From a checkpoint of a small mixture-of-experts model trained on Wikipedia: 64 SwiGLU neurons an expert, a softmax router.
Below are experts of layer 7 (counted from 0) of a mixture-of-experts language model. Rows are named router (the router's row for the expert), gate (a neuron's input weights, with its number), up (a neuron's input weights, with its number), down (a neuron's output weights, with its number) and show model dimensions 0-159. Each number is 128 + 32 x the weight over its row's rms, rounded and kept within 0 to 255. Numbers have three digits each.
After each expert's rows: "gets" lists some tokens that make up at least twice as much of what it gets as of all text. This comes from a sample of Wikipedia text that the model never trained on. Tokens count by the router's weight.

# expert 1
router:103189117126097170115129150125110134098078099126151108098189130126175137164109099201113146108075179174156106065109111130121117090141162169129140124136116158122100051126080203145063170123113090178167126130159140151186131092128137132101094122146112129111127169119106059170155105140098118129153185163135129122089153160113110184154132106148140160161109197131144171106098118182158131148117195095154143129065099106134105195192186150178101106082129096093147109181130125158113114102153140
gate0:158165104182154154155154127096150152094121146152182149092168135177146110116156117112140098129126111122143111098120125175134127119105123146089142163126105168197097201116142155185140109127074120134147144155145150099072119088172193169147106124162112127107176095158159067170141184073129125122123152125118083137113124126109086152200095077092156050115114221105172123185125142200126142116113158142142158161087073119140085168123162179096130117122109110183147083108186093138133100156088115
up0:132082218151133118073137126104117105173109079082103155152125134156107095111140164101085110150116136150157150132129116129179105186157113137078188122158118123135205090126119085104098179108128119182088124042139131123081122120117127102122120145126123110095065092099111200152109162132157170160092123194147183126119138145127139099097138129076161129113085071197192099112077120160177123074168072145165105104113118162099178138106159165144140097174109061106107110116128122128138140115085118
down0:161181122112123155147121081134091121104092077157155149143161180084074147160126180127126199057119130117067117101118123121083122168106163123081170102165081140064184167141092130154168095143075088165103157115121165169137157120096098102111141106142098112104102136110103135113140134170065175111132091144129159131160154192180169129091188163101081146119095178135181121115139179128122109100117102152084157122169141100163155157142115143063123137149151142056150159150112149091138107130110209
gate1:105144148089125162119127106134140071120163137149146175081112125099098109118163171121140129158137138099109127135127165177116145121156134139089115116137151164184166083159161175125088116074132133159186055076161165136152055181160106104175122144009078124188117107155101115112109082128105134112086167081118114156133124139150120180090155102104125164116150166133135169165105126120152131139172171169164136083140126088155157128144116158105135161141180144145099191127185137168176074098153207
up1:153064169089117099132122110147161120100154118133090110134189116092049154118113156129156109126114168125098098175099207147135148075125165152107121084092156137123208137152137099142130036101166132132123097093127123185165133124131084113123110139138142082125138162071094143111189065186138148105060198128092091137173102187132134151093102130115094170103146120146117101154159086061118175089154137176126079105086135104135122124141070138133118116144185156144146170177109108146116173113155120
down1:119149132144139144166107135082099090122081157121147125174098125151168091160163144097155155131169042158148150114095078180165110131118179094105168108137172037139087145108139167162107134130124141103151156148120098125106213106104129095128108121131172138108117096155154208144137171094118108159157119050073112099095132117097181127160126136172145161157106187095170136119152208134081102101165105094121179104149151085105157127072105137107075099137089113108134111130106168168092082131074143
gate2:171166181139131142100141144118039072147077129175158094090125095132099115117105117159113118078097113096128083084121130083092138138152172153088090132133140097136175071168103176149143158110144111199136129089110173175137160111117119089155188116204118121119118210112141119125091116141164089157169150129117112137087149137142073115166084109166089129186147169162075145073102138130118120131075142153086129120239081108100144136148135123077084133125139089125128093142100142144138158139174120
up2:122132116159076100054102110186099134143112215149181116138110163126133109092086098141182158129099167138136102147112155058134112131215116118103140123077077158110131118088117101191091119160168081180118095148112139184129115038113134058118170098130133127113118127086115059168074103112101115179063132090136100157074149151133157096141109139126117087127152119105088159081129174100134149132117150146168167136104064096128147169073102144148108165092111155133154119144115117119136110176127136
down2:137127122142128158134149117131212153143140122157067167106100172216128098121122125124127114156123128127098121135112103117146151127132087099102128164162164116122141125132072137129169104184148155154133145064118199115146130139079097103117087141174153123144135073158115107125104134150113205077113100141161101109146135114173057084174172107095136143091169086133147100169147114095106153125121058032141121117131136202137129118191154118119170109078029110164129144155058154111131132097156168
gets: " |", ")", ",", " |  |", "s", ") |"

# expert 14
router:129136125140038162108095173121107118124090108091141083139184117187149166135168080104170107149093140120132180085117116093107113117125066117163153081213145148124126137170151184160161173144123101252140100192133112157173121156135081116144084177139104125102133143117117141166151109117123098134159103114078080125114153143177099140073076123143111114114156139144113099098095119184102085184113186111163138146106101112110131115155116129103150121094134125092131149116187124164158147042115141
gate0:113157135090118122166135210146122141158104041088151151139145179157128105107089132112138107148134089112219123116084067121078137101148169139178071135194139153133130122123112178150131137155119134123105093148090110104096135133123124078191104108170133180133098137122190122085114102128139124094132085196110176109098118154117167127097090190210124111148143156143112136178088148131149114156132125163126160113115119124174190144108120083085128168126108134112041107144153162070166186145120086
up0:072128175137160159125087121116163181114118144166154106127132049117120087136136120090148023118154194106059091179107122162107127205096110170160120126107135104101092097155109129126135146149063117137206153161119178135088127124140111113143213119110141102147164148123086123127126153099134125177073175158099109118114176175131104069082106172066165107114103092109115124092113108149163072148117128142141114117157192087121143145115144126150140144148097148123115141174073124100066169150116105
down0:098119119122157139174157195153148132104094115126147130114095112143119121138159094100143185107107177142148151080088133154141158114172131114145132124112129142178166152119115129118109112067128077123096080184106122108086155196172197097111119099073131090181155147064110117077123227160093133117132168180123140094105170123121103107152127114155099186143105159089145151137162184128150137097121104115181138135080183155101103169153176190177117127093124117129177148140125102088217159067145132
gate1:160154178130089096151122139109139118141168111052134134088087126144103104145125110131134150099120145159075151128095082099146172165116150138152138142114117193152106171142177162180105168112144175179128059156166082128174115156121083058094142142099147150176101110118163119107173201092145139037163091095116105143097130107135110137140174105089154138087159126129091160114122123173089125121106157067131193128131156133107109102150090185111121199095172102088113166109194119128120159074123178
up1:117158116144155142092146114092149160111133144133129128102147080094100139050143144157103124160117113160191119127133143129162101084204105127108125134117137092111135158111130127134110163150129086123150149120155169122057094092091165131135160119178063154181156194078130122157088078120136142139122131177101124068137149122080062120122144099136092140138088102084199146112161110094122109115098158250116129142147164178116161122151134153116109098114132191170137170136088132167162189218130086
down1:129140112142132041139151103173087116131173151167180161108114143074192120139177153100089106108113145089100130089124089045141047134101173103163161148128092135180083102182144109140080080140113118120125083150098144171111179146130088158120115089096118158105118122107194118167076120140131124166191165121120175139096195181158105172145116116067115108173150110106123127092112119159072155104161147124083128093143109094149125121148110090146116096184114092111135132128145139216134096118159148
gate2:126160164115120103124143152183096116150075111150131140211097147105063128042113083149200128129112095133177150157162125130084104134119085081136079115118082152149132131152083163133095105130149067126077084131191088128147144161120130105167102138123139152102118062140121127123136094132112115145117135095154126090123045048149105127153123104182076117063203148113126134088091155148118118117090162127146200174141196189125173146141126106124155098087146130124093076150166119153133113148137135
up2:130150175117121120130111100151112148119106092126101128137154170232127068089150091139080137113118114093092149184129100120116129124093127151108092122115096078125144101153120129056109144171198076172125122081114130129092128111179113098157150118102165200119140103172158177165116161151132166146145092073136080192121148108118181118074127150144086138097115157088130187095096135165125086119179114110171120092140172118132088137091124127150149108074117220175167153122155196151113186105114143
down2:090137146130173149096148167154129169120152127062092126081116139148116126153107146151144094111107114179178130149159152147132218103101154144097145091110112100155120119195064151123126160086104118119213150107116136103133183082129134184152154155151085090121145195073130091116148104151179154107100123131132176114126146091081128071137196110188166125169220172166064099137115194162131109132148115118107067127146103159122101148143138145106131157105176127113095102131082146136071139130089144
gets: "\n", "\n\n", "| ", ": ", "°", "- "

# expert 10
router:098143117159054112104144114095102139122110094110138128155180104155159148149133089080133055093074172181146103092112149138116156122107107118136131091148116136108112111133090152164135118117128106129201123126155114194140107100137064108105130116170070079144141112137133095100192173135118098109138135139080114125122162147134142130122120136143154140170093210176151099113113149154150087096195163073161143128099101054055082175142205054154133088136173136133088099150091127192138126105074155
gate0:119125138138121112093130061099067072115131125186108133148105108110090126144140106123158090105119125142173124132154123075166116194107134078105116134122134119113117144139095146172178110097110124111151150133159160157087039089167087139140137089127125121076143106110104120111109117132130022116113170055092100116071131198096219101141210111122100123170126143105147166132151070162191128139145147091085170129137123100108131147105168065169147096159135121155119085112143121101050101153125106
up0:179151131122119130150115133146115162137128167145132165103121188180169142127151117134091164146132166135105113099133130144106151104150134143120152097149114093138108084155109166077107182085189142145152114130163132130066152195124148099188073091126188062202175161155164164088135162048095135133177065153174098121153132056136130138111182123126127155151105158143106177164144148149097137109126154138160175144166152169151156145129099150038064086126149097139124174151114096148178162147139172
down0:118140120114137153112079174116172140109128158114197116140159117137143066155120124170161148127100136136109094082120097186074126131132133147118107106145169147171172087124110078150088167121147108138122093108151065073140162149175104148158099228100110115142132180121141105131147156158081197061139147168128181110159151160119093162123072164146130163129131135190127160079094177191132192152134164133158114146153112154136101163220133164137139135130101123125139103127094155084144192159143194
gate1:135139132188126100171088200082174137129092151151136182123112104140111168097134114125097076146119127107104131105135165161109154156084125063105118115179114110147114139123120108162104139165074134143127067122095085123140152048120159101175146123186086119160122091144161137151089128169112130146113150092084060167151110144106126114183129132155166125078068115130136118112116166149132119151145138047132161118212179131119079105160140108166042065174150124067169130140075150155119086139151166
up1:158132122161110112160135136176164108155124088090140094052126070100125133191121136172117153048148159130106125179115147173111119122182106155147140179173129127086167146242118182137111143173136115142106088107152195105154140123199181138096089116140072152147095099183151119135146189061143109111094133137174110141159156133155156167156096156149121086099150190146133108095113130174091129133061135119078134119163138126176154099120081145163132122116150121126119110139130147115087187162101110
down1:187108120157177105132134176086155161104109134121123114171135105096138105133133163138213177147116135154089172162138133161113137118137067140151076111146150141150059118160160073103076154152125110170095116115186173097155081157149161177171088102150141110171119118121121145105144104097181115131095178154201146141088112091113132154116110174178185084073118122168143136149134147136111077110085129129133188138137103129161120167139188099190118127103122089176078154170156088206175098139116140
gate2:091107111119070146133135102185187117166172104154121178134141159115131123133165090134156100108130128143178156134147162153146119122119118087122095114110125105144202090100086136114120105104138090144172173148156082147205160079168096157090075166114144118143047097131069118119138188128181102174117160143138155142147151154133100092074156099177153148141110117163161137073107083109183132145175086135119145119054093171084092114152156091054157191105145097130125096145104121174139093135102182
up2:089099157140129130148079145174100093123104107102140121108074143154049147086141100124176137145184100176179117126144135089086118178178080119125153117123113148112144105109127118186112099172125165155123077138110122099162206160104141184190160200094159108128131127137130100173158117134145160092095117090115151121129068115135195074096143192123136146143098109135091093221148187167156152120131156113131123118153141161177172102169123147134132097120140131169122212113122167081157131096162169
down2:129114105079092181145107203115133103095175093124128096140108120058127079170106111175155135149132154129083130139160103118147200119155119155179108128051094133121098151134163159147180161126099125111085129178149112189116155155160112129070166212137131121137172140169173102114033066090122125139143126136158121121095165098120086107081134113191114115134087099095180128091074130162079150166106106106075123126152134119082138129125112142100136181091126111075157091093098101172120123100135105
gets: "\n\n", ".", "| ", "==", " in ", " in"

# expert 4
router:084155122143101116122152105119117062111087067058090158100111121140125103156104128125194086112117160106127125105084108083051124115085123150148148100168133148133114102117094213149109149115127107177162091117139171195133119070153125051096101163159083089164154162093171073163173123131123135152095155133112116118069166166111070171076135115156106142128142143162121106141092148166205140121161158123130129186082114123145164178147146133164086115091117110098077094171149155166110169102123143
gate2:120086089120126116137134154130076089077168073108138129156134150155095125116090116117121150149130178080023135137137099171169119122130116175132165146162111099173132066136160133089150135178119154137097101136154148190128128145145094123097104070149148084178110113135106194229087111144122104101104149152097203152093093126122117159097160114108099148107124178107158082136119147112142120105151144166175172147182096180100154129098125092154079165104102146112089067111087138109097063159136184
up2:150107139132138179148102091112118082120079106174087106040091059146105146153058137164122164091152192137138143115156135137142138194160115088152085091225134188135076100101107132091189129098105150163099106091137137147112078131138103151158162142131104141166125132114146125141119104085112109134072098160113117132130129164154112161144148147104149103153075123201157162124154175145212165110104084132121134106119141099111150089139117143153153141174060145066157083165168162135101113091142090
down2:138137152171103112159074082157124213153090170145153152114150097136123166105133109126144145112175096153136104169150155102141122091119170172133118122137123122135100107141088228144110127136171138084135124098195086101126067137229147095167157096160145108167206166135142079115124151142143117114102160138088112132118117105081111108149137100096191117133189152123106113118073173104137130099131112120177091140104103083089152117124125156131141131109218142155166123086166141150202173155096074
gate3:113108110130103111145122134127093174148163131159113127114107131140093098124110118104209112147120120148090093019102125065128159109165042160140126107163101160149122089110146190137136057146123118172172152081102197120137173107089189101110067149162104146126109148140121124141111128143097144133163109144178145130169076135087146174156091124049164094179181065172140169199134116162129143124168156097141093141106124109094103209104133162110091158135158126124106155164140147122116105127134152
up3:150152119148130185134091109160109114151148141107128182152154169123161103070154150140110142101083141116112129174065148122162102119048184072092140119131133106137164169074118108121130084160167066114105118161119078118135181178157080098109130173140149146113140103146141101157183144117177115193089155109124100104071095118142097155094093113155093177124100101134146156086102144137096099105113132117199099083138153145085134099146090197055137128104159113111091164131096073161125137166128031
down3:172035056128112127179151152051173178084136084096080116159119090113092106093063107113173124120154084128126139036153135120076094134133157117110122115107130086130077074108117123175160054127147090165159104110137149127091124129133137145128110098124098110077170152085116139154072166134121147125114108110118119141086078149088154116140132134157073156124158115149088092087139099122083098165163152124156151100179096111129067152133109124070147116104175098116156148146158159138056132148158085
gate4:108090105150123177176086094155105092135111042100131132177118093120099141096111130107139066167126101121096153150095142109184115193123127178160138088137144195095099126103137137082107143169153084161136106106118136190129153115082131098133122124146082146141145107125227143085119101085108088139095116085096101165095129117067097102091151124162170114188130150126145094118174073143181155120126082138114156132085104086158165156162164149189118127128129174086130161119167217170133157120105108
up4:081081138110162143191105087138113136179179124092148120110120077105067161089074119093112149196143143129105105187127189104167159139118148153093119105122124192117131113128054081022145113133117068128133101151166155177132126158111100102140124153073089172163076124124174108102102094118109096091104131096138095129098115054130087121104145096156103160162124163108106128140184078145129141086150081116096138157125136134128154159194204148140115133130148169068139098109092161131116133107122150
down4:134150163107087111114139091145144096194158133148151130142132134114123118125126141100101073151181172090143134123133184082159130166111112146138135172136100124141120141139156176122196132138127152138126132094092121149112129115154079125077146045139124129174086121147119099145147117198178121141135150090100141179090167066113120130130174085103151151153119101192122056137184057111122116093180090121063149097207133071119183138118154157103137140111109091139070169160084151109104093125088033
gets: "\n", "\n\n", "==", "\"", ")", " =="

# expert 8
router:130180061073109204074140147095098139106099110077090159105157125147137078140128114141133141104081181134110137101105075118125181083122145151142170125159133119111087095068078158149110141091162101133155079139163123185121118124132125122132086140138143075076184125123144144108128114207081137120149109148087073107089135188140131165123132104110111125095071153130134132114110134225195148146191178136160137125105136102086113166154156102139060111100154113079103151169163118166155101120070108
gate0:153133143197090134131178108152117164166100105143164163087137095128101075111114122145184143169098113088131144125136115139101140099090075144123137109080086120126096137095156118169167178148145127130084077153102099103093177120119144190153120093196119131118180148187116099027080137184147136075131096158107142153108168066181125168177109124076086143054137115066114111122099183136155144085144121134115140149113107122144146168199125129139130116116144146193109122170135141136164104188175134
up0:136142180145099072154119184171065181159152182124157160099112113114113146124181094168096090152094164195199090190119101127087156122148170134138104121135109149153101139167110114132140088122079132114141099165110105089116133107137117155162069108154194100108105119141142086131122139180160111102087111179150143152126212125129126121156108109116090071149129164096154130151107131106139038107101119060054117183101150146135126146124153110156147139117087123152186089143129137140209120144066136
down0:142133084132178100136149082157128197153144120146124130112171106145095174135144146109120121097134147097194125097180147122098142184138124099176141087124182137129091141140138119107112150127135151177137192112130146176160160108122083127114080169159137094144087167078086115082188160132139130119124119147116181141158098146174193145131082188110118091101116075105126118148121142121142125114158117140123101120113106123118077184087244222126117080109184159130137134149209150107147113087198134
gate1:129167149160168142105167083125097123124112131089101106080147116156132063143088107090118123132099119106147163191145099098059080194110106144132140170199167121114136156081130177157146133207143082185136136149116178167085107107120163116133133129120129110089109161125120159157141141138138190155130071156136079153127161078117051135135134153147123124162159106131125133173083132191109073098076209107118130141107101098064165126111126172177115119172101038139156095153101146150116139123098119
up1:118142109097136122107138102094136124172133094181157169146136185096133139105085127184116155144139193096147145138110148192145131077197110137106110091148126139121118160128117144123101145085151079157062181127193130131158171158117123117130106126115084185157111121157098103223098083129141109103125139097107130110141099170109128200183141147122107190116174140147107085108108094140145130182145134175134168096102190144088169078135195121120125157107128123115114200044114086162106070153170139
down1:089117167126110077132129152093134165172132135119132107107151120127151158140149208094099119165155122128118179227103132047212130134112154147126172116112115102148123130072165128142114145162173131116121125116094096077064163119181142132141096123152118158147131122128137111164126157122105130153148101120115142111127119133090155156135054112132090146045219168115097145172093123116139138073083131130103107112167186106146113143140078151094112231111182093131169102072144161103131161094135167
gate2:158155092151196142166173198194096087097165143067139105123129099080142083133197135106096108124104170118114167124178089063091150146090118114148124057196098169116110167128101150161081083135109142174114105116153139153115123170132107127085139117110172112131142163163137144122113164151104147168159074131138129144113128128110126141114098065117157120107116108158094127091106128170125100113138180138154178159109121149050076134134113166058080136152088195111171144130160144090086180124147081
up2:165181147104159116115100131165148113188136168100139110101126193099148110132181106162095115113106119066158138100115117129063182123156062111105156140102092121122100142114116068107152116116173182130125086166120148133145139178116107095123100150100190132128139139156124104018097152136130124174179043098150177156131128100083121175098140159178124146152020144102137146119144091143120119104123182083225111149056123131136102107159124112088122135127128107129117147147130143135142089141171115
down2:171098135148117130126096149104145198177131147124153118075175156158115137153118115150096144150131114109153152158114130060110156188132080093103142154217114054066105095085097074113153071119135103071078166126122147146181131171097134156119175115125183150112139136141096141149133118100164201160112095060089104118138145154113183100166161102123116178148098146148117131154122141054068157130148070065160104070129151160122079112167103119120124102135153108157108112153137136168111163128183120
gets: "1", " | ", "2", " ", " |", "–"

# expert 3
router:130132124134088171119063138097108127068091073167127096163169092171124110107175108094152097139048110085140153130114089132093107107123118108109174068171185102154114141124151163172109159126152098167109134148118160135122186116171126127146119141165076084096177202120137161159133134148080142113156115128086069135130157148170144151036091160176168178103156120156114107107112109180103080166131162160159161159141120127128093107128106146120118093103151125134117179178135134139155216107063093
gate2:158095155068145167052124123088151162110142157218102084176170092138104132077160140095169111156095179105132097100137111134146075086109110100145154098157154117189073140140087044134132103109130101141130158153118133122088104041127144115093150135150125152105157162182142137146111135180154138152161119136106108090133118164138227118103141095080150160121137078147104160137115083126162118115140078109143177169121136105168110204132175155124150065147100145108178141138135135086116118081110114
up2:058133117189166082156157123093088122082090103136094142121116166127082103095145110091073093109107126114139132116126191140185058109118153122083198144108110091115111170138111075171147082206158091159100141095086086112118126077109174095140108135124166145096064090110120076150147165139112146141115122181118157166135134160187207183085132206129129080065087110184138140085120123117158145140125125103068129108164115114165089112134157132126167134118151122123154125138104109121142086111153139
down2:071111147055126155152117149115098065180119115139139201113121108143094144079141159129102075163119089139201174153112105143196134110095146120096075138115134059182135162143110108150125165140089106136199110187139151164154162106111084114085147119159098173145147144108152099142062081142098137130116131144142107090160135143099116138154100168122146095148127085167096157154090094099089155121153080143140075123127087080124114208168136146136135126100123118167086190170125091098096178159068106
gate3:130123131155153129092133208113142137179095125161169143058154109154177132124113136169171145158117135122121076109133129114159077076094105069188087086157134091144166183090118101127154117082144180126134108177115156115119073098145141110090133101125092060168129149178145108108085119131074126109122156164149089147146125166080101114146108154199088122122132195119148121151122096161104126154114104176107122126167129189147082205142126143175159127147117138052100096173150123179156151161150056
up3:097150112099103150124125109150189111085150146119158138139126129177175167087143130124120174155136148119093095130147142159159079158148143171163124115133193167157114136090139091072104095081119128146148169156108107155119127082047120136159143149166075113108053151113081099124103159122094175057129197131151165149070180144166135079100139130124067088101128128124074115139095161156126124103153098149100136148147152139132108169089144148144168191183102067137113121104080150029171108136140074
down3:139117066112106090098128162090123091160152164110158156135153157107177158121152133109109150074073110076143116111148159118104149128138098147147094140089181125104170100160088116124123131133112164104110150083170105121168202161082119094156145138044167160123107168207128192143157161118172131109081141125137091084174069044088131158117163108154174126080136120080089196126156117133093134159088153103079137143150141087152098127136091088137151075183129101168105122159142135145138149148096190
gate4:155133135155100120125142132107104141101086104158108094163129142129093144166100126106138124101114083113111150152111077140102083093133154123126093115109111116127113191190131124125052085110153128197075142158106141069071132024174077144094156167159106168154161143197162166184151072108085075102124142146123196118150116127131162143125107142122157128077232058120155152142109114162101119128195165133137116157176124119165120119122165129134099122113115046119169142136139114122103105152139087
up4:146133097144166091089155102128086122122119094084135147105141160095136137105086122102131087123189115087138071106146170156081091124167098130166116131113077154112065141062144175164133117130104138145132130099127121140115155111096126069109168090126175101156086028098093192077129126149160104108172150171146122170113127101051141095090129105098182119111131119103205165110115157175129156138078108170154175089111151105123114114120093133106102168085122114127050146204174083172134132145157130
down4:083150150169114089118126159088132123130125174112157121122094078146115163109098108130112081167146149187150095168117133129147145127083108094109164092180173170097132096135118119163121120173151094145108217072173063093164137182123128162066113135099188129150140151079101141157124187122146122151127173155156095181105103155158144153136169116067108168044101153115154119089132090034101117131142155089137139071163124160103129124072107184155129143071163166165106121167146142152130121144161123
gets: "\n", "-", "| ", ":", "- ", ": "

# expert 15
router:082151138143128064119145137077121115089109087081113179099143125137167104132101126116143139091117153113128102112092116141112139118104165131145189156199120137087101092157145194146140149110119094109165072148155094222113124094146155106132083135157137099181174176078142112102183143185104101159138117188127062122059162188136110178083140099095141182150120132151104133105134168172179147162145172145100130141100104160105150166129138161152075143146124129071129056156094129124200129151121164
gate0:134096068127134134198122133131123125053114190146060133148112132169129180104114111159119113217107178119193135131134149159078082135093119056128138144167145103100117164192134151155116138158083129103079096140116099126108141139150146164136090093118103121109172118107068123095176163149199063172150133189145156135112152132172101151107158109169155136089130103144140095156145125135148147155188112118108092129143134172088110128166094121110085115103123097211176100144117137149175170148182081
up0:097095165055126077166129173166095146074126222129115189138120154172111132154135135122107168186134097181189130145121119167072114116098110090148150112154087076098122131142149147157083121105140092054150108170123168154138128163130090132158100143127134092089121127162136123126094179135158149167165167115159096149182129083180060101112080153189123101180111134118121146031158121164097130117160149140123101102120103163138181129132108096141125124151106109123187135105093114087167188136145105
down0:079132069133129056109039068063133127190173122140127089178069130088153180148149179106126150099133134104085122105122124122137105167116124132197142113123120074103105153146114087195113133137124125128100127157149120182164118152101105071130146139144123144149187120100169145069147106085115072118160091153209178111150115159121129117116180125143137119112154177148117093152113138169142141137101112160144148097135160105065169123084131111181155095180201147137137120095126085105080127137170169
gate1:081114150106143145174152121162119132157090145058135150149135069105115200085113165061136098115152114125159095063089136136157153103094119122075135164184149154117081119132101164070108081146095143087133061173167104153156124137161163123164115132112135162139151099065114126133207100154119124158055130148166114146096067154179143090152140144094139083160099132120106124076165050119140180099115136113146140111112127102100134099126125163140109162105153175094051131134165136102207090118127141
up1:140102126213104158113102123048166110140096170158072142166169181138124131155188112204121155129170125162099117149171152111107127110138102098168121129095123100072150126090140055110148119112157104130134101132132175165117144077137075152138122102170073145135149098156148127159081150040133110152189072138069126079101158107127129166117116109131073136124153114116129114193113148110106092117162110146108131183121171184125112172186093101149137113145163137122116080131134144110075088183152070
down1:079109159143085123117170136163150119113173128112103134170158081122158124115149153124158140104065158106138084154145115109168190078146059114137112161183174192113115172167151219139120099122083123148141108127107131124114076163085163133122128060079125088081115128140148116149197114145157097164150111153141103141109110103124134107112081149085163118081197107133171128167168075052078072137118165172053110110112113133090167150145166103128171129098113134132121151162090124136164118126071153
gate2:135177185187115152176105109091061168099098080105102161135128133091136128077182161124122117150158110118126135159102128154148147108084089102171157118116179161124122103144158158095182191071096211116079057150095128123094158083169120123069095132121147093101122082105101141141119153165136072130164097102129087083117156164166148160129114163163174172134156072156158120175130149137157087115137163166091143116156158175125100069117148110135116142137115156071139145103130098102222113135124106
up2:100057060111120108090063110138120074162145152085152150143141144120126135153153139125111147175152158130136123134090120105055129116125111201127182115157112055166114165116105123184123206138146173163131117090100159117156141114150104164096186109100134120168215139143162143127069111149112128097137166129069089113094176108095138159109143174133070138110166108122112155155075107097121121135129131093142148200119120109140151128071115087103113096129145135150147178208167148097110182076088094
down2:130127095161127171097118143160058141124153095107136142155155139135132126114134163099126161094128103133124196140183056134084155050059152103140160145100137072049032197063133184100089192169128133173125146114121126127122161134125114099162145095076093132106169102122139161131133065174113153125097122151108136123099116141114164138092136133127124135089093159111092099099108080105120161114124126055116170164172130104119165117143087140089107144118081114076120186105095098139099134058151139
gets: ".", "\"", "\n\n", " |", ").", "s."

# expert 5
router:103116059115124132095080158066094099096095139126141151140141140131171131155095071172221104096112163149158042116056093116097173100129107138177133105136169167110116148164084135149112154090103100109142122161134050162098165075139110104079129152071180153142118110100137097175145156141098147141127122191082173056108177153142122136146131121083132126106124138177151096111086100125149146156148142126130114137075124114093090163128163146158049127085116094140181134131142139174133091121095168
gate2:130114145108214075121057111118118136147148134083188145141169111082103080070145119194117093096147112166172076119077081116116143085130095141152142132089154171135137111173061135155157214106119158213169161106107165099131147162147133150114140092126140136174148127115079148123124103134108122144156120206102161099145105156155182127089100126167125127145113131056094138147103127071166143108163176172135141081164125156123107140153077168099118161076121097144163146132133143102132110155125192
up2:116110162153159164152103164066123149157106087153169159121155127137132136098114118150157121117130182131183093170090077086112097127146114131124119150095150167119124171141132121137164175136135081108192144098085176107176138112109124158143194104151235161176097145100098135129171106172148059125082070208144167116123199137160092115080154118182108070080154102128114139141087172086173142111187129119127130121117146157117106068105149171146134147065108093119179140129084129112128134139106147
down2:155143122054100150095163061206145150133152050108102144131112094093158174106123117133158138141132120161110131153146145108150128144160138109131114045131103141114088028112109114082108075121141093159125176113153131109088078075128113149140148081127060096091122120117106099128173091173161174117154083092155125137185105127108133126031119166150119096153117146115117153089184097158146140089101176131068116121167084159139119132119137100114176138177121173142059121119129101171119128179118119
gate3:110144118109132189146110141106077105131123162142082095114085117089176158129130183131156163131082168130150118171107173122108157105131060066141128122151093096138146186153133142092144121143137112100167135149070026160072114034070175150095139054124128070110122144146138117111106100074110168182133104117125187123133169176152131088114124105111093142096131126142090120157128126149169137151138109114117081071102147113123111122117127154168106103147085205111096078172152076193113121115109139
up3:168099118167152110161163135170139052149146153132094125191080116129114152131151062142123147104088121135094123093146143153078144178119154159146120145111167119131068159161156127120078134155133094115185103112178147111148133134167142111099116087132181151150138126037126125146227154110058086088119123126092134118105161146097142135051112158122125116078100090096091165116079166112146106141086102114100040081164125094098115156188163150118118130175148124136136133153161114117060122074120086
down3:117127129133085188114107173165154098147102163139072052157153153124159148118103138172159151126105127180117124166097139078089114186183153149151139137115101134119120113134085114071180116074141199093154143092110207063083132096112146139109187140129192152073120160110134130206155176097112109140115113161092091144096126079143175121166097080123127099045132142104140126125190141097153149128162120084151112095112111136127112175146131163125125130155170137161104160148108166119209132134091152
gate4:101026081103145102099154131079164151105142102112150148119169127133095164105108113135120197150133102137161085086126104099076143127138130101182119082056111093148139136161119115132162134086155115170079142098167106108163068086159068083101194130158217120160107076085171068192146071160111087131103089192151123142114177094160121104145129135092110135092101144120122069137085098115141114123122128148157141186156117123108148141139120113173130129151118115160104116110142184111068094145129133
up4:074112088122172123198077097153109125094123114105108120145172079134123139097214162145132109157160137114108115125097156142095117138130170148098173144148156174153141141079114114044121126105187070115122127123148118109153119166026152116169130152139177073158143160128108098112162151093145088065110131142057165151138021145145147129141104147129134076165060113109119123077141088129105089102113102136130118161176152136075113120076123136093120111086098123127096122185184145143109130119095125
down4:129056139181116080180183157131155139105126087118129162128171097091104195146138136137120114131150203082123120152143143123119096131126165138139174104117106141119202081102137138120113156137157100197126138073136126161159078166104163123127128065171124103168151147156107114081119202098113106105175141172122130215108097146147102148161155125125134088118139158160072149081165115109092142097065119108102118191178139120137145116131110145129108145106068136141137174197131174076085122144136208
gets: "1", "2", "–", "u", "th", "4"